Below are experts of layer 7 (counted from 0) of a mixture-of-experts language model. Rows are named router (the router's row for the expert), down (a neuron's output weights, with its number) and show model dimensions 480-639. Each number is 128 + 32 x the weight over its row's rms, rounded and kept within 0 to 255. Numbers have three digits each.
After each expert's rows: "comes before" lists some tokens at least twice as common just after its tokens as in all text. This comes from a sample of Wikipedia text that the model never trained on. Tokens count by the router's weight.

# expert 19
router:166104110197180160092099065179110168158112123124222110144196143129121122183135132155103112183093135157095126110131156171132152118154131109144116137135125145143127123120123187187109152109123105145132156111089146114145163126097135139156135132135132185127169154097136179122140114152080143130133116125144134099096111088141145170094118140118127131136149110080166180097107190124154136101163116143116115105129124181060072126100096113166077071142174124090107121163073156110077084082175107
down0:075144115147175139131135148075161095097112144138105099122068125161192109105139176161144154082122140079162165048114121133115147196153171147144118156167107108195152157067133146146138142123137071105135168163090126161151069153127131114153150174143120127130168104116130142081121106112096088095137102119075109151114138145165151116065134131145075131104098219165113204101154192134118144153131144166150088123130134119102164057105063127177154144111166120085118142157108138145107126176132178
down1:125142125096071139151102148141179139158128104175131111144156149103106063032100154110138155118146163159140157116119084183141099122117142132149118133139108119180085144075155155108088160125116154135119199128077070173058108143184102113149162120138120088085158088186133099153164139188132115123156142060072163134141109097164095153183118148126149086103133140112130169116154094068148123073073108100124195065172111100173137116141155200161092112163146068178112125137108106111117175174147086
down2:092210169142133097122155162128079131096163141118098089125083127156094117126165113164140160159078110140136154139182141154077140149098067082162163144147117126095133076178141124097117133113124138089107167149183167092138115155138065172148117120110131102144113171114108080150129090143130182080097116184169120130123115040115109123116149122120101169129142073143128120178138123099102199108159084163126099111136157119109139131165168055152118119080104128141107126070137177140168206105151117
down3:117126143084069099143130160156068102158103125124087169125134155118130145144100087124160170126120112104146190076123078138148155165111109108102158140125166140090182131111061059130138142134139161093106120135119101160163161115146113103145125103128167147169082110152147118149153164148231177137093121112180153065086088109102095175166108138134094108135142133045098107104131053120112174097084104137059167074102139116148140116120211136149106153126148177162086098119100096147185162145141117
down4:108106091157108133173057148095132104115164111105113113142110123160137156130135080096121086154137139117131106087117091099142072169069124094127148148119153112194188114173100155094081143096149099116062151079112134187127144121077178125151185154168207191087158118078122156113129205079109174099086145119183166106096169149104109137085081131108165116112165138072108210095154201071066130179106156100119142103097112188188119140083120145118147125142146158166100094158143098122118106143173102
down5:126159103117110111217113132180129131136170137150172136090125087120106127151142157120162161134149180112101118110170102104125132102080104118131129139103102102180122111107134086096134143183112149111125074114116091123146172121139082165128104112080123024104177100090117085152185173106157112141114144139138111186077097132094110160135106058142129153150097090081107109137160060166077134173094136175140163160085115069178157128143133161117109149085081114140085149126155120101117102100148151
down6:169094092183138130117170102148083134112177174100059162143111101098150170163095145131129162139184176075160067119084092154109116145110141160156115082065119150107081112123113124123103172182150099076164111108152103130134137028130083160101157049118107150091124186139166120148133108100128116073135131165108120121153119085136132175122161129161126141182124113205144101117150092106151137108110126186155138136068147125095127138153066127088166133185119116106120179130158085111035150136167121
comes before: " the", " to", " a", "ed", " that", " his"

# expert 10
router:101146148144168147101082091122102143144158173131148116129132158046101150101105113154129096132147177106062065103100161145146132115175129100121119093111157146157108149068166101183084112137127118150130159081082067145125196089187083122181196140128174155130174081067156148134159155118079173087182096168120120105170131122198091110130117133081153150062179126140110128142103162124070119077078155139153120126135130142137153112115129104163096082091141230159122103089140147149093125141161119
down0:097129141136180126167156142097122077076137135137125111108103135119106131122067139194152101115108175114137115144109136135119152163163136124170115136099118198132171140144126144139146181101101188155097164063083123065130109135101091141117112147208084131126171163126151134147138196195095127142112140114138198167096138147122126176188125125138119164115144134127087106070147180134114133148114089146160104161169201151111183131098132177089149182137108105136164162154113096170086177052136133
down1:086079168130152096068073096123065126152189129165132130122140158090124106116127188153159140164128152160097152152114132166110106127115097146143081111169081121115074166153171189123148132095087089139149123124145121144099127163131108137119140138149073150132124202085151134141125070135070114202198147128095102182155089144133126139200168142141136085186150124145154192171107063140146134153127165128168122047040145108163202151093095140099208095157141104070147112138117160075129148171064099
down2:115140128136147116130129204073140096099198086144131122164102149133102150101130098093129184073116061130129119140159145107082187132127107083182177100187134121157095129116064150113130184108108089150073107122112098135119128149132118153137105138193131192152132067089105141118085136180113145078100138113141135126166138170146166093112155103117062199099179063113148101118164201102093150120099135159099164173122143139109156136157074158077135136174156128090155106102140137134122134103168101
down3:089124165133077111120162113102103076150141091139091211207162134087068090115183084096058174153097125137123109103168138178142128182128120125166092132123101140132116141082102093134124142173177180108108118176118106099141107154119137120137129103098154153125212146123134101116121156162165105131135105146139161097158149111063158196104080080185085109067184126144160098201102075099082051142136130154111107105132099164054120112138141132150109138107105188067096125088121177146144176141140125
down4:131113053107116116126090112097180096156113112072143095044122161103099149144155150107127093150169149222163080136194074130131055127133081112096174156113154140152115148091138124169176134090131168204105127108109094114098151124132135152137139161211174073072156125092067137117130061174181095130140186125108137136137151150089135180160165119138135188085141130104095093161148208132144138133111040104123125093143184117136104178117169124174191144133176163107130094117073153127094175102112134
down5:068172131151115113102145103128105158109158068189109104103069123103117142127149105051118159113108139128131152166158142087095128138105154092136135106153097141116106170086120134101123158111187139141077159092135118123131144125111101207121163156153182080125182088067108120139072078144162097139171143116210163116127169134096099152101087089110106108144134177134132144126139214131114174148048160065150183180129123111150134167179105149112138162096099121049153096097117149197115173099149111
down6:161091116165128155121114135106118155045162150081117096142185098095128123162111118148129129100157178104187121150107180101116141159088146172177085150104095116073161139182069105102140103126143137118156141142132144110102128063125132095134124086154060131166085154162130146120150179151125086054128135104150158114187070157091109123112147128112134148133162100118138100162136141126133158155161111102101123160154138137058088094161116093112125167099123061122122160136083126124091117120138099
comes before: "\n", "-", "==", "The", "=", "In"

# expert 17
router:114134118165161122106174142162090133149147126108134141139173129070073135118112130152131130069145118113105120098113089185078149128170068107117088107155149092125101157112123139130121125079185073140130158156113132091159159099074086162131133125121207109119179132073154143117124157142064156041142165154078121156143079121097123151166117079162168159143205154123129176128135184149136223110113113139133145100062124135069169109140064054058066091117132122100120126117087096131119124138168130
down0:088140117136115127109116166094182096136113143157124133112138062153111116155147164106097167137122105134060147090134115104128157195140209120106138100061139135074188131104112063118094148130142172109112120054088156131127143109129101152115170132159074178110149083090171162167142099121145073162154142144153147157100175145122138119072119069101129096152084165136110041169173146136080144164167128156148097082138198162150156060103115195122051102089146132100142134127135194183066141161095145
down1:191119100069099111150115124152159089165168070189141078127167098119156145097085155129130087116098146154106129189142106124148135181198076184095147149080134140174068137151176068095076109102186138105131140096126123126096184145173143104153141139127146086105153127124099138136106107166158092107175213173121164111121091101110103180100146122155108084106092112119131137124076068105131126095112156092168055121117149174109140122117099155169146115138179089107165106169212176106125160064125158
down2:117136063110137137126106121176073106145129146087142136078116144144115145134114157150138135107076085097095189216156155116096134138124093055128164100129053128116109157134102149143085176068137108102103132116097127144115100091145125095147116132149123157112181109069189127074112119118103188071132149090134129199099107142127129160081135135136133118138122082164145109158151121138129136089137150120059094094114176147104112138131156104148092170142128123146101094152125157114103181187134147
down3:113180131122090104100160115125165143159121131161166075137117144135134129162152056132114168159118090156127097123137099133144159111087143149091109143137137130112147106076085110176043102112192164091157121146025168121111159173055130153151135127125137147147177115115129105105133148184159112142058153151120168126155110124098152168119177132133144196112085165099114152145114044174115098164126171093117143097141124134175132082180128072068062117084099109163086090082140134098123139091184154
down4:212097115066116106157144103119160091110108125099074056138100108180111115151096147135168126181089116153123136136128113104087137130091188066130167177127054111112152151097134152168103141186223102123166116159117098184082130183139212076091108174136173119102109069130097136073150118110151120149097100110116138124126090191166099125117095151126130160087166166157170147100163226146125180115200065188159106095117167128127124159100157199169157115128115141120068156144102150145151114157129055
down5:154098098097062156115157108126094119116183126140139123097165116094075138140140114075130081116166170113143121181180161140071187135131091135137129098151055164099154096125140126163113192157164097164102118148141127103118147101079094105136153159138144136140156171072114121113101147108121165131104090111139115137152109106045102153120109126155164115190116121110116094187112104132139180140081136161091154154104093133094179049158114162093128143151082122123099152109151144130146197133108120
down6:115135120167111175100123111105088128162174163054115082108107141178085086156118194136071125093177164073119133176146143137161175157128121140127179086170112150119147121110110158170126147117197141124177173136106149142107132076109147159158192107169094138123147134064152081160200117145145115119147173124087112121099111166102145117133151093128131106150098132089162074133098043117096139091169153099106115074191148179133134105130137105077158193160129160134147168098093119138127184139085079
comes before: "\n", "==", "|", "The", "In", " The"

# expert 1
router:113134138163137218131089141112137152130136151129188125132106144089108105140092129165152152118187129111075081089077137189121122099148131064099151132123178124176172172080144155159099055106159091139140164066089158112062147169157152145089208104124186151111142076062147221110108101129111111081142089155109105160092086110240148098165097118128131126108162149135086187087083150108115127084110139161126174158119130159119136157112059073101086147073127101147103128157135140126117109118148157
down0:068134095136134151101099122153147123139136128136095128092108164070168182142106177154194133116112142166146165132139127187140129190146198142131128141133165113120103136107100138150094155052104139087071113081092138114083164153094125127112105139146121126161179100168159124134152157048110107185186117127145139127116108145075100088092151097123089090130095081167119097122112134042098083158134152154152123107093181135096147064107117166066067113129124154109135144136091142128141183163102118
down1:104167104080068151063169136114105120168118158145113093089134164158079086109128095126173117141158115155158148110130142130149185141080122184108149148125100183183129100105173121136079109142134097079159155170086107181053130154069107132109095212166129097122096127088062087101143156167101112164099114144079167105173155159097175164130164109110173131144097173210062132128150136151121162144114089141132071072137096180122167122113102117145185183128180132116136151099176124154137126121125089
down2:053114157179164150142159159123090071150190147071149085111061111070120087107101124176140178074129121135154079102154100103147157097142142111178103082207089137130068177141126146099086165168116193132135146102140133157162200179168160096103119141156105123124112142110139122178188134133175133107254072161144141177122055080125163128097117132119124150116150086127112067139129132118181137089091149169135141145105180128166166152126077145141121181119112107165126074147116138186151129170167119
down3:082134133104142096139206126175151143113119113167120165149111115146087119141152088116155114106084127153136129119134122127129109075193116201138088137133159136094186128118112081124127136112160087120134131136104128136202122148111169109153158081113155122141088084090170105057116128183121153126176096125116208071178097170156122143136094136088098118116148102176162075122159148121152106131137102116092159135127163101108110100146136144130059145122129107113103172159156164204158131183072104
down4:121085028127135104101144100127165089082157112095142062133139132085138093182162112132114152160088152085147123119148092099139066157111125108093149104098143135122124179098104114172150106088140121155076088132089114136079195129075176140112137176152166105093173119088085128108117128156165124118143103132162166117150152109125142156102137112176118145114152109094035145151155173163170122115113165112119164186125133138177132175143089126211132146138165116160066131161110133086130201080073126
down5:107140129149083118114126157061044083194089116121134185133092183053138109172173159073158149166166142130053112144131115180076124118079039135151138167089084131152102088099180141122126115156164117132108172147121123134141088143118099113108102126096119065104174121084166129150089127209126142186094079148146165111082128118075100129082113094136115118137103080165116127124097085120067135097078155149135090138133082144111155120144171083101143151166100152047091080165106137158168117081127126
down6:133129177138085124112138108061115156124144138147058134111189132090116106150177113063167070104157181102174144178157122119162147148097148154100129149116119186134097109088057114106181169184120109120194135119153117091085142100174083112149150173160116136133148106130122059110118136126176110146058147109099120075114077196100190174135126099156126142158140161089146167073142126081132150126137159066153140099146115166076149139096120069120185171144113130098065163075104170105067105118139069
comes before: " |", "|", " ", "-", " 1", " 0"

# expert 0
router:133176086160091145125106146133078086135111128090177112136125183071095148149117141165114111109168057146112052135125118150121174076133124123089118136150133116124177200129160097084068096153131118128157193134081191095130212106142127157126155146083111131135136079131142191129073076121075199097141119109124075122088120135102087145075138120143134120127135122076109137071074146126091115113102133155186133136111139140126154111070120088085091115085100173174092143137139154170076144111100130
down0:135117099197183144171108129158143110140152052118104148149109122130102205159126084105124174056099130111170187133173130178108209211190126101117130156101168127135139134062126125180149134137113112059081078135076192130165139155077172109176148132152102156131152136153145147125099136107133111126154135106144189160120113216138138097114124129104136127148134130147069088131156134122156133137138097149153151149118166142081141106084090199094119126170153074065195161125090132104077198100095145
down1:149114115171073101137113072104147115120065167087134068109149167093142119104068167200124167099093128128133140105123114130135123071111116199116121126117123118111103126101160137129075071131121123174134193100100159152102124119123182127110128157166155120145125117150117132103134125174210164113201145178059087163201143099165136165193165203122149138141139110143085141113103138078205099140152151038153061106178148168160168135112094126156104133133112112193120127115078088108114126128112092
down2:124149174101208107146114122134117102122174151163180129103101130122104138079136068176124117040128059135119147091150137107167123143144132088217135102161133118205127118153077163120132130161150137101124115139148123126160135150126150144134183125145087105144115089147202160136127137129161151086177100099073127149132101115171121109153111076095121153155122056125083136098180106027154138078082064125170132163052112125101128109170154131092147148143172063100088132199126099105133169084146179
down3:092157150069133145079106126138118098116159134134126124117146071086146119152127121142154145115122108169119148115093108167083118125119189134150082074158128144121162110126103144203125098141166147112101105118114139120136121118101067175051112173147163087164130112116136099141155155202194134135096109173141159125146124161106160169152155092069057128088075097165139144125101111127116126094100191109077122097076136136068168115140156159093097110080134154094167155126083119124187159124120154
down4:085127098121079069131093120104146144140109164104117112148124123077142140199144109152123101189184155182180080136153098069098080137129119151105139081155117137178107212138103150138109044154129141097125095113115092146068185178118193146151131150104181096088166102071109111107108125145122084129119131116141155109092142131100062210086097161109138130134143211116090143110149206095141127142074151129066091139145177205148104125094129136171159100141146143092121099107128128166132212187131144
down5:101085138125167147060156151086163065137078128129152163119150088082130101107167088070178080166184119109159196169110129129121152188062111101160138102163110198158084092132150156113103143143124105146121164116195095066118148132127129179193132121038137131078195146085122117124140182104141123114124135149191131181129148105092130088124111059149100099187134159167128120129100103132084099147101192120111082122134064109139092049214123114094079166139113188118107119132124112068161105080088174
down6:129126117153149126111087122184048121093132072164125115102129159169082138179134121083084091125146176121142133080155109117177150194132136175142158111124136156168130161190104128114140178117152123076066103126190143097137118098113185122147090161147071162203109096153130086136139110138143122134135140115096115109167129191166179157117094081113091169120196185161122101084169144154080095128145121091147157156144111110079151105147077109083143115107114091088101128115099088106100179133104092
comes before: ":", ")", "″", "′", " (", "1"

# expert 25
router:140153135092165132121112119098143129122166127121119128103179100119130151110088171153092097175085197166085161092124154106080113115127113089104127114175095093112086129101139147107122110155099138153143131125114120102107104116103125124098137107104147085165209106094129168102128144129088132122135160094127093089137128116202128178182172084134117147146114219126128134120123161126131139125141172209121181139127156155104138124122158070139130117100173144164113138107044114154105143132110110
down0:123105137146141206099137119117175167117130098087084152128166145104139146159115133096154158106138141098190178101201130157138142200112196176101125080125084101107184174162173176098111182157063166086120114107048210164126165132106076133134111078141135111149219054099164111208150081127118098105133106130105136106151116189126155143131124130085138076129132135138148120116120146116155138114151154134130107147156164174114125052152120165163120148065128114173129155203123091138146179137092130
down1:138151164114160102124089092127192103098113098154140112117101120090119113124133148150142101144135129105190141151096108101095088132133128128141124158108168088168057158094116139176143121162096119131164108128118190170106153077156106131153137075180168120118103144123105098138153166086143143130192167117160114188159102128121148113188179143103131105077093141135115206135131113087120120138132172035109069080149124122114143151093090119127176111167084140146183201105167111071133142093111136
down2:128176154158181092149119137097095125127141129110132101120100172139102151088148117202124194138090060110158156119106104143158107108090100140182177132145052149178150164138081103074049134107146125144097135174192147108150130106112133105180122093117075116136167117104143130131101083091159123127160102103156110112177152112178158141148165103079114137132124116094100216121178194113105100171156161136115137177094121110071107123106152103088096175146103078122116094136052115231116135122116112
down3:132132115110132122097140148120089117178160150106121146131138116151099096138111091128110116083095121163090110134146114160152127126122196191120094094125119177122130140126135112134114126094176123174075097181075172153104107158084090146105127135119147146135085158140153116127141117182077108141113115186095185153148110159122109156165069118115097159127105167103131085085127073125140067068133120117156086109155128178127103069111149051137097127096157138087098142098154126177119195163126132
down4:098112089112123113204190121118159114116134180079114062128124077171166149135158163137117109156126151193112118145106121143132086122080124156098159078149133126163189132125190180131145099138121097111114117089122072204138155170114178156140112147105198097089210139095107153159132074071194064053118135128166159124101140147141110185110082140114163154140107129113129129107129168101098083136094157141088147104123135190173073142067110114160154207087161133100123109102161092119130147131130131
down5:090140113092156079105133103134152155152147146154138158142122094062106083135152081077129138182106164127146101122144176108112152178103117065092105124129059164125138110138146109116143129136081130093107126154160117159143124117193151192129173065070181143169123133088071139098119184136159141142126180142179090143179124097125192143096141131068111121126131139135132145169122160121093113151143145145098191101163119107112146100120158113111131170111110126123121137157104102154090114058100129
down6:184054030196139129122149107101109131108154063124120130120191147082173144168162173135128104132146145096076100159107143182124210105165028092163198093117173178114114079126145125163139182121214081145215116161134126093170040145139073172114145115136114137141108150135140177108078142055164098154112110116151176098148119171129169201090123115123140159131180106110158110119124114118118103081122119087171145040096113186142160150119139157144133182168152133097059126114163151096124149133095091
comes before: " and", " was", " which", " but", " with", " is"

# expert 27
router:139212180126109186106138122142094125106169158119111143168144136066095101126137159148157105096159121169121113083119149185113118141161088091148060151147101117150110154127163176161104060121135136228115159110117149122102117132165087142124127136139154125155167135117165152129142095113094129072152108105107176133141159112128058139123133116123094141102174183110087173116070172129080081068086174111244151127100127142076175137059154061066080091091144126150094126129123107146070118113139129
down0:112129122159103110108123128077179124178165117141130079120098110115121173086113156136182099086114106120169179161112163114132139192136174138122124137140101105150158116128100138170073191066139163085098169105094148084111087126062138133156103122196142104151173142108135157163118112117106070150160150137203110146125094178104146067072122127125093112097131138103122111138113180127127117116131106141169100147107111138124169079107113139100098148106129110091109119146069170148119127126092145
down1:148112128140114143081112119120104135170134143193125130123094154088109124120146150149138134152110095164152156112200160139072088165130130187096098082091165153126055167110171120075155160186101101173136140146118107078134105100112158104171226121112161187100149093121177153146107140142160164152133111096024093132139154171097176162214156148139172131143097140130082133089083123144114122147113126117092118099142086127136204074127113195177162162182155141159116125135099168062186152086093084
down2:031084133166166144154146130128105136080160157119084134104110088137105118098119121133181129083106068110192193120129090140172196172089103109139136133087136133203129187103069095127138130124074095136129102180121132113108132121131125131183126141116149066143197121122178112112156076124098119115131111156148154092148074136086154084167152107110105163109095086129094081076167091072131129129123092108157127091113137172114090112143155141084113187096123062127087084168103163086140121096102146
down3:127118120126097166128077142097114099188096134140160167137128105144124165149147124108087163119104166166114128123135084186084134078127200152093122052159133169138109057122083096134195141119169157072144116201142117208182090174107112155162143150106135187106093077129170078164133153161134105127129077128170162043130118159144152126141119145140173168083126140135090068129154085129139102128112149149083097111089129079123127115154141121219135137095122108087112119133117142149172163131131158
down4:119177031108142116113095077099159091122137140095148081108077150091111160101136099172142117200129112180129057152121149123127112117178082075072199113103088149196085171141174125167159088106144159138139158157108108136130125144107142089123120103209192059119101050103103136160107049152122106099147132101115140113116170172152139150131111111151130138102121125136115180151132180137174055092097080147084134126148199129119107182132169174173154173102100140117109084098126187137123150125099112
down5:097074100123080145138065076151118136177124105134195111125027103109148128125093092050142074136097124114112090157140080103150130133198125098165144126127112165120104139133121137145117152091161108091131131096134071120145147195125130111132168136116106093128140144095170130078085118168113125105106125168163179118119090096127168126113105156095131137138152100137069168103140074086147105127075138105091103151098145139150160150159133098074094102197097093095120124129186140101127132079121175
down6:149033155108142151073139141095122133067201158124130105076141137105054128133154078104125103131108142067146120102141164096169168175134105178141116146099127153079143103116110117140108141098134104104157154121151143091139077113149093158172130165099061133118137087118215087137070131115127100084077166101078083100083147109030149118094121123132131222144136176158157107109096127100128147117129104111124092093070152127147064134131098127139119155143123117110159180107125157130092145139097167
comes before: "|", ".", "\n", ":", ")", " ("

# expert 12
router:184185135165110142155115079174102129115151169100140092113109158080124136144145132167137153095118117193121087053140065159079090087155128094178103157107162099118190158133105123083131083127124077199131128121128138140127146140134142132075123134103152115105161068092126172139128053165144162124168102172125105093126147134119135126157109156104155104116178144094067147066065188101095172047103104121140152147125125144084169125115083119131134142093111121158078038159121203161094132139145140
down0:098138106152148122106172109087196150155136139101069110089109125104109184119127152108159164122084141145166165135125147132141156190138170136126127109104136153165113107068069129111129169106129121080069158098110104082114118140122066122175131112153080098179193113105157105098053076130148113142203113158153116142150112152056110160092146095129095149114117053140130109109191138113144074190164133148150119134109135148133140063080125130122128124129169141144130135128119131131115187107122091
down1:122152139089098152124105136108108116145161121154162080115162094163110118107155141158135089124072146079115176118128131104110164145159104127100098124127036180124079079173148119176070166090109115075157102129084060113063081123149149135135116209178087168130104147114119163128166183077191155144172157129090135131145132147121111106126127143141080150080171106168090158094103079133146090131142136077120064152143135073143163174141078104174168179155115170077136114065158116091120137126102097
down2:102135202155157118123131139056109074128218128132143105052129113138115076144099091134150123088115126154191113192123105148138136152143123124195192085152109206123073105192119086164099115103156120079131163136140173167163137118149127075148073121145066128159159058108162081121156095134155121057145133173100123126086122126130153100103127142106066160129157105143090108141094121114112128130074145146148105139109099119085136043137153129098110128129131081159078071142121163141156138116164160
down3:185091134146147111151081193062095152160137081148162100059133176131114113148155157150174147060116126078191143144181162188100130125126145154100124115086155130144117119168071111186157131049150140043143138132108138065122143116104146083154164126141115103124180117106138120166159134182149076095128166131136233107068055096122106133129104110130097168140138098113145158158164040110142194165066149152132073153138100176078176111124124084148117180094082132100100168074138139101136136117123123
down4:128061123125132119173113107107123129167125126056139082125123108096135135118115087169158087176133139141163112141118119144101090095181102120119195155136147117133131145088157102163133103101118125139091132168146097174105155131147157167103170174134178100114146194033076154097094112150186075109142113150129166076130151158141041181106120189159141135136130117123093119177154156118141098082083134156139082139147124165170157150069121096165122127198175177134119175083058153101066171168142098
down5:159147142104153121169103135121172142170127161128209168087146073164142059101093109063211114156109124119127194134112143095116153147152186089138070146163115142162179138127132126162147079107189149152078066136155125089105113121134131143177148126127143124166129094115084081102127164132103196108089098137152122121127171141089140121073142088132125123097102101070098106134136125156081129132084109126105147117130161109109188158110137133122078170036143116135137142169104089132135115075131157
down6:088103147117084153154095136097082080088173142095070128178084158104110121163167151087122127106184122119096114145154104075115142151111151077165148130140145143076113146190114149166140177086182142126184138140105117145085073086148144178127137062143126058139123177125197122130110120088131096141149114051113107163137169171080143127045100107099119172126117164104128082091151090058162154102102147084139125133067151125106116142140157132124131159150133076142111104093110098126085109155071121
comes before: " |", ":", ";", "/", " information", " classification"

# expert 11
router:126131133144125130148119123092107153165125136138133120140188109093118126171117161162154141153107120141100120081127078234085134161125158122146096119108125106145196117140127131113144056113090088134089166149098139107134143140192105194158153104144246188110185140120117128128076117133133155119113152120143075157139143099130133125170151084155126094142105186145191132135136149140068132070089205146216162096085116124055163167121128111104125081114119144119080109131127116138097127140143125
down0:099100138120147167171109186097131143141133174113074106128171138107117140112135122092073147115107185154131211128084147135154176141178141145142049065086078121139110104074141150148088224124153138084139081134090179150151123111140071170146094144192084150138187098128144147163152129143147165166171207146196171168157151101090166107126132116137069089107132119132088167207139171138111139142144175136174123083126150155123127124128136148159087161118154094086041171161125201170097140134178153
down1:136112150115121129127143099092137104116135088155136095141079101093051163091147123136177146134098094101118183129122127102138159196120138138140167104154102082132098211181117113123023125127178132113169150154141163179077111114109167090191068176174123096135133138132111148113132133144139139067131132070048155197110084149088066184140141177111121115151151107129144103156125137124113123144082102092130066076118112137115117156125176102131147139143144082170163112115117126137089143176091108
down2:072140132152194106174105189156151094092158126118132111136130129114114204078150120191132144134097143123113160103063161081151146131141073126173159102143150104107136130099152074123104163104116154092135109154094137134101105126126170084207058087154131057098192113151196124122155140124116160097178113213172140112117184117106166111141095127104102192105156136116120115109148123119075100113189132096137156103123096133110127128118154084102190133172071159136088115142111134125108139143178117
down3:102129084168147160197151108085114172158136203157089156124118126141121130108148119116122180110077130118133109107122142140116169134149157141125155098126114130131173128097087089171110139122149138136133119099089145125125134125060128126087115155157095139101167156148131092143097116206206145109154128148139209125096111105104158111050136119121100149091108101104092124112154006191147134077160135140064094056110139165138144081121113093156096131119116094096126159057091124129138131200135146
down4:153109151177196056092122082126166134132068059090135107065093085185132195089129144143157087113129204216123135194170117097138112148137134119123125109111119064144159089119193151143129058089110156110137165149149148188097150130117142102126119145183114089098123112117103179154061113129179127159126169141135166098142109132157074177085143136120166126138120107093131175111154172110171132175145140165137100169157144137186104132086128166136175087153114174111138122101093156121138104172126099
down5:133131108117106135114150116136092123117116097224118171148153130095187083149122132122181114106120104128097096139099149149126194104158178085133165148123037120095151176087142117120137156136124169148133147069177193106094106105155088166067134077119113152153082099073146099167106087104157181150100141096118177124182129129087158123097164116148167103142096087109114147157103143060028180110083155118176143162118111115106157122112124141114156188134164068060097125134167077167127133091118085
down6:170157169167112091150078115080114193126126137071148160103124097139118101145108170199078127119139176103152155093066118157128163099145094139156097143077137156164147147178107136152144123165153131125182114116118112112151113104118081163113134180128096128174114045109120107143141071132202103199093158133184073147144130119175145131085187056117130117101118085120192105098119148118090188163212104125144088132163118106127140078160114135038161200145121167191114081135145132181128120125144145
comes before: " |", "–", " 6", " 1", " 2", " 3"

# expert 4
router:098111173132134141180160120120104157153165141132162156151155208123077085135106129132139103161183113133072143106086125172109138177130109076166106119146186117072152090080187091189159090093129069124109114167147080090076152083132062115100142066108107121137151125118141123071112150156086127135111132142163124107076125138117071160130135133141145112168136123100156131101101159104081159117171127132142114098058127122132088124070130103079098151053189130141125099094084128149112060130160103
down0:180109087082163159145079190095134093100090115080104130146132139096146118193082173126130131097093144120124185172138076106122163180186126190118100139099151103158139140115104189152116187138114108058103156185065159173149071117109131098147134114138094121193143134140131166112123100129141114143145114078132125216108163180125102125141088111136105105144104079153162102108211102191148088155171150127126101146131127132109108126078135189179096146158115094104099117206151154134059191158182083
down1:078144146186103149118138184091116139134114098166112081157127144073101037072098136100163136131112143155126143114150080165081136161118086159073167117096113125163050146124136186144106116125078153095148168127051151098099150178109074147136158153203114124104133109146131129109154140115177210096190122155159129182149147126150130085138127127128181070091164072164113194110082089107129108127077161129093136073085145125114122113114048154112125128111163153185127158139153198062131141142150053
down2:112181138168182088144124131135121087075148171148185084155095082163101108101128055188149130106077052114151192116131147146139144119078102081130173095120089129152159105125132179148151125116162145075097094157125157109167085162167121107143055152146085141112135080161155115122101095092140110120111131148128075104169150160115130120125128052052071106094197121157147122105157188112159107116147137103121154117097171108088141087128140120187116169085128125168101075091129124161136158088157146
down3:161120120157104089167101084167091137095136114120087130096111115143103191104118102149117126144127140102088136076106122134142130130141153125122106082098107137070155143083096077175144148117145151212110119198072129129178154139092151040139099121104161134117146135182123099126115102186172130087120141155155179126117091110108048170087151125147162154153078088103119113089163064100202120123134093193084116110081136151104151110117159145136122165146088072136068134094119132106178173097106138
down4:127139085122076126139127158146156104127114164147134141161127152120163104106167128134111148107104130125156134103162082086121112133139172139083114160101150062146119103063146136136107076138092130134102118090062095162092149155142196146108174147140183066143136116119096134137219134100148105106126142192092113111116099144166136176147134165136128134155104150117123228155110193128142125112149114100113077134099138106160088141154163129128122147157144161129141103109113098145096173107156152
down5:157133161132122138172125118137143090159148150154173152065113102128145145104142059069160132204154156143122114113124141126112136087170113151182128165138084191074135093119196090142147106111148105113106198144153147090141127135143105202131122112079154100133122140136148110149139150122127134157156104138194121179153165077139126130074084175134117173154115058134127160115086038145086133138139138132147100154112113084186129130183092165113183164186106126142098117184066098120099137152139139
down6:127101131127125143090095091112102126076180114086138106090127113116089068148112127092069089094171124110152131179123110161109131114104113155120134151139153106129112168168123100151197085145135117120178128167116156131062120102117125167096122104148124130139130187116187101132185128085132088137137183100135094109125099158105150170128121076141148137142118154132178079149080132110077085118140152129157165133100137126104137200106144069051179154088110104182085093132132102083123100085135153
comes before: " the", " by", " in", " to", " of", " as"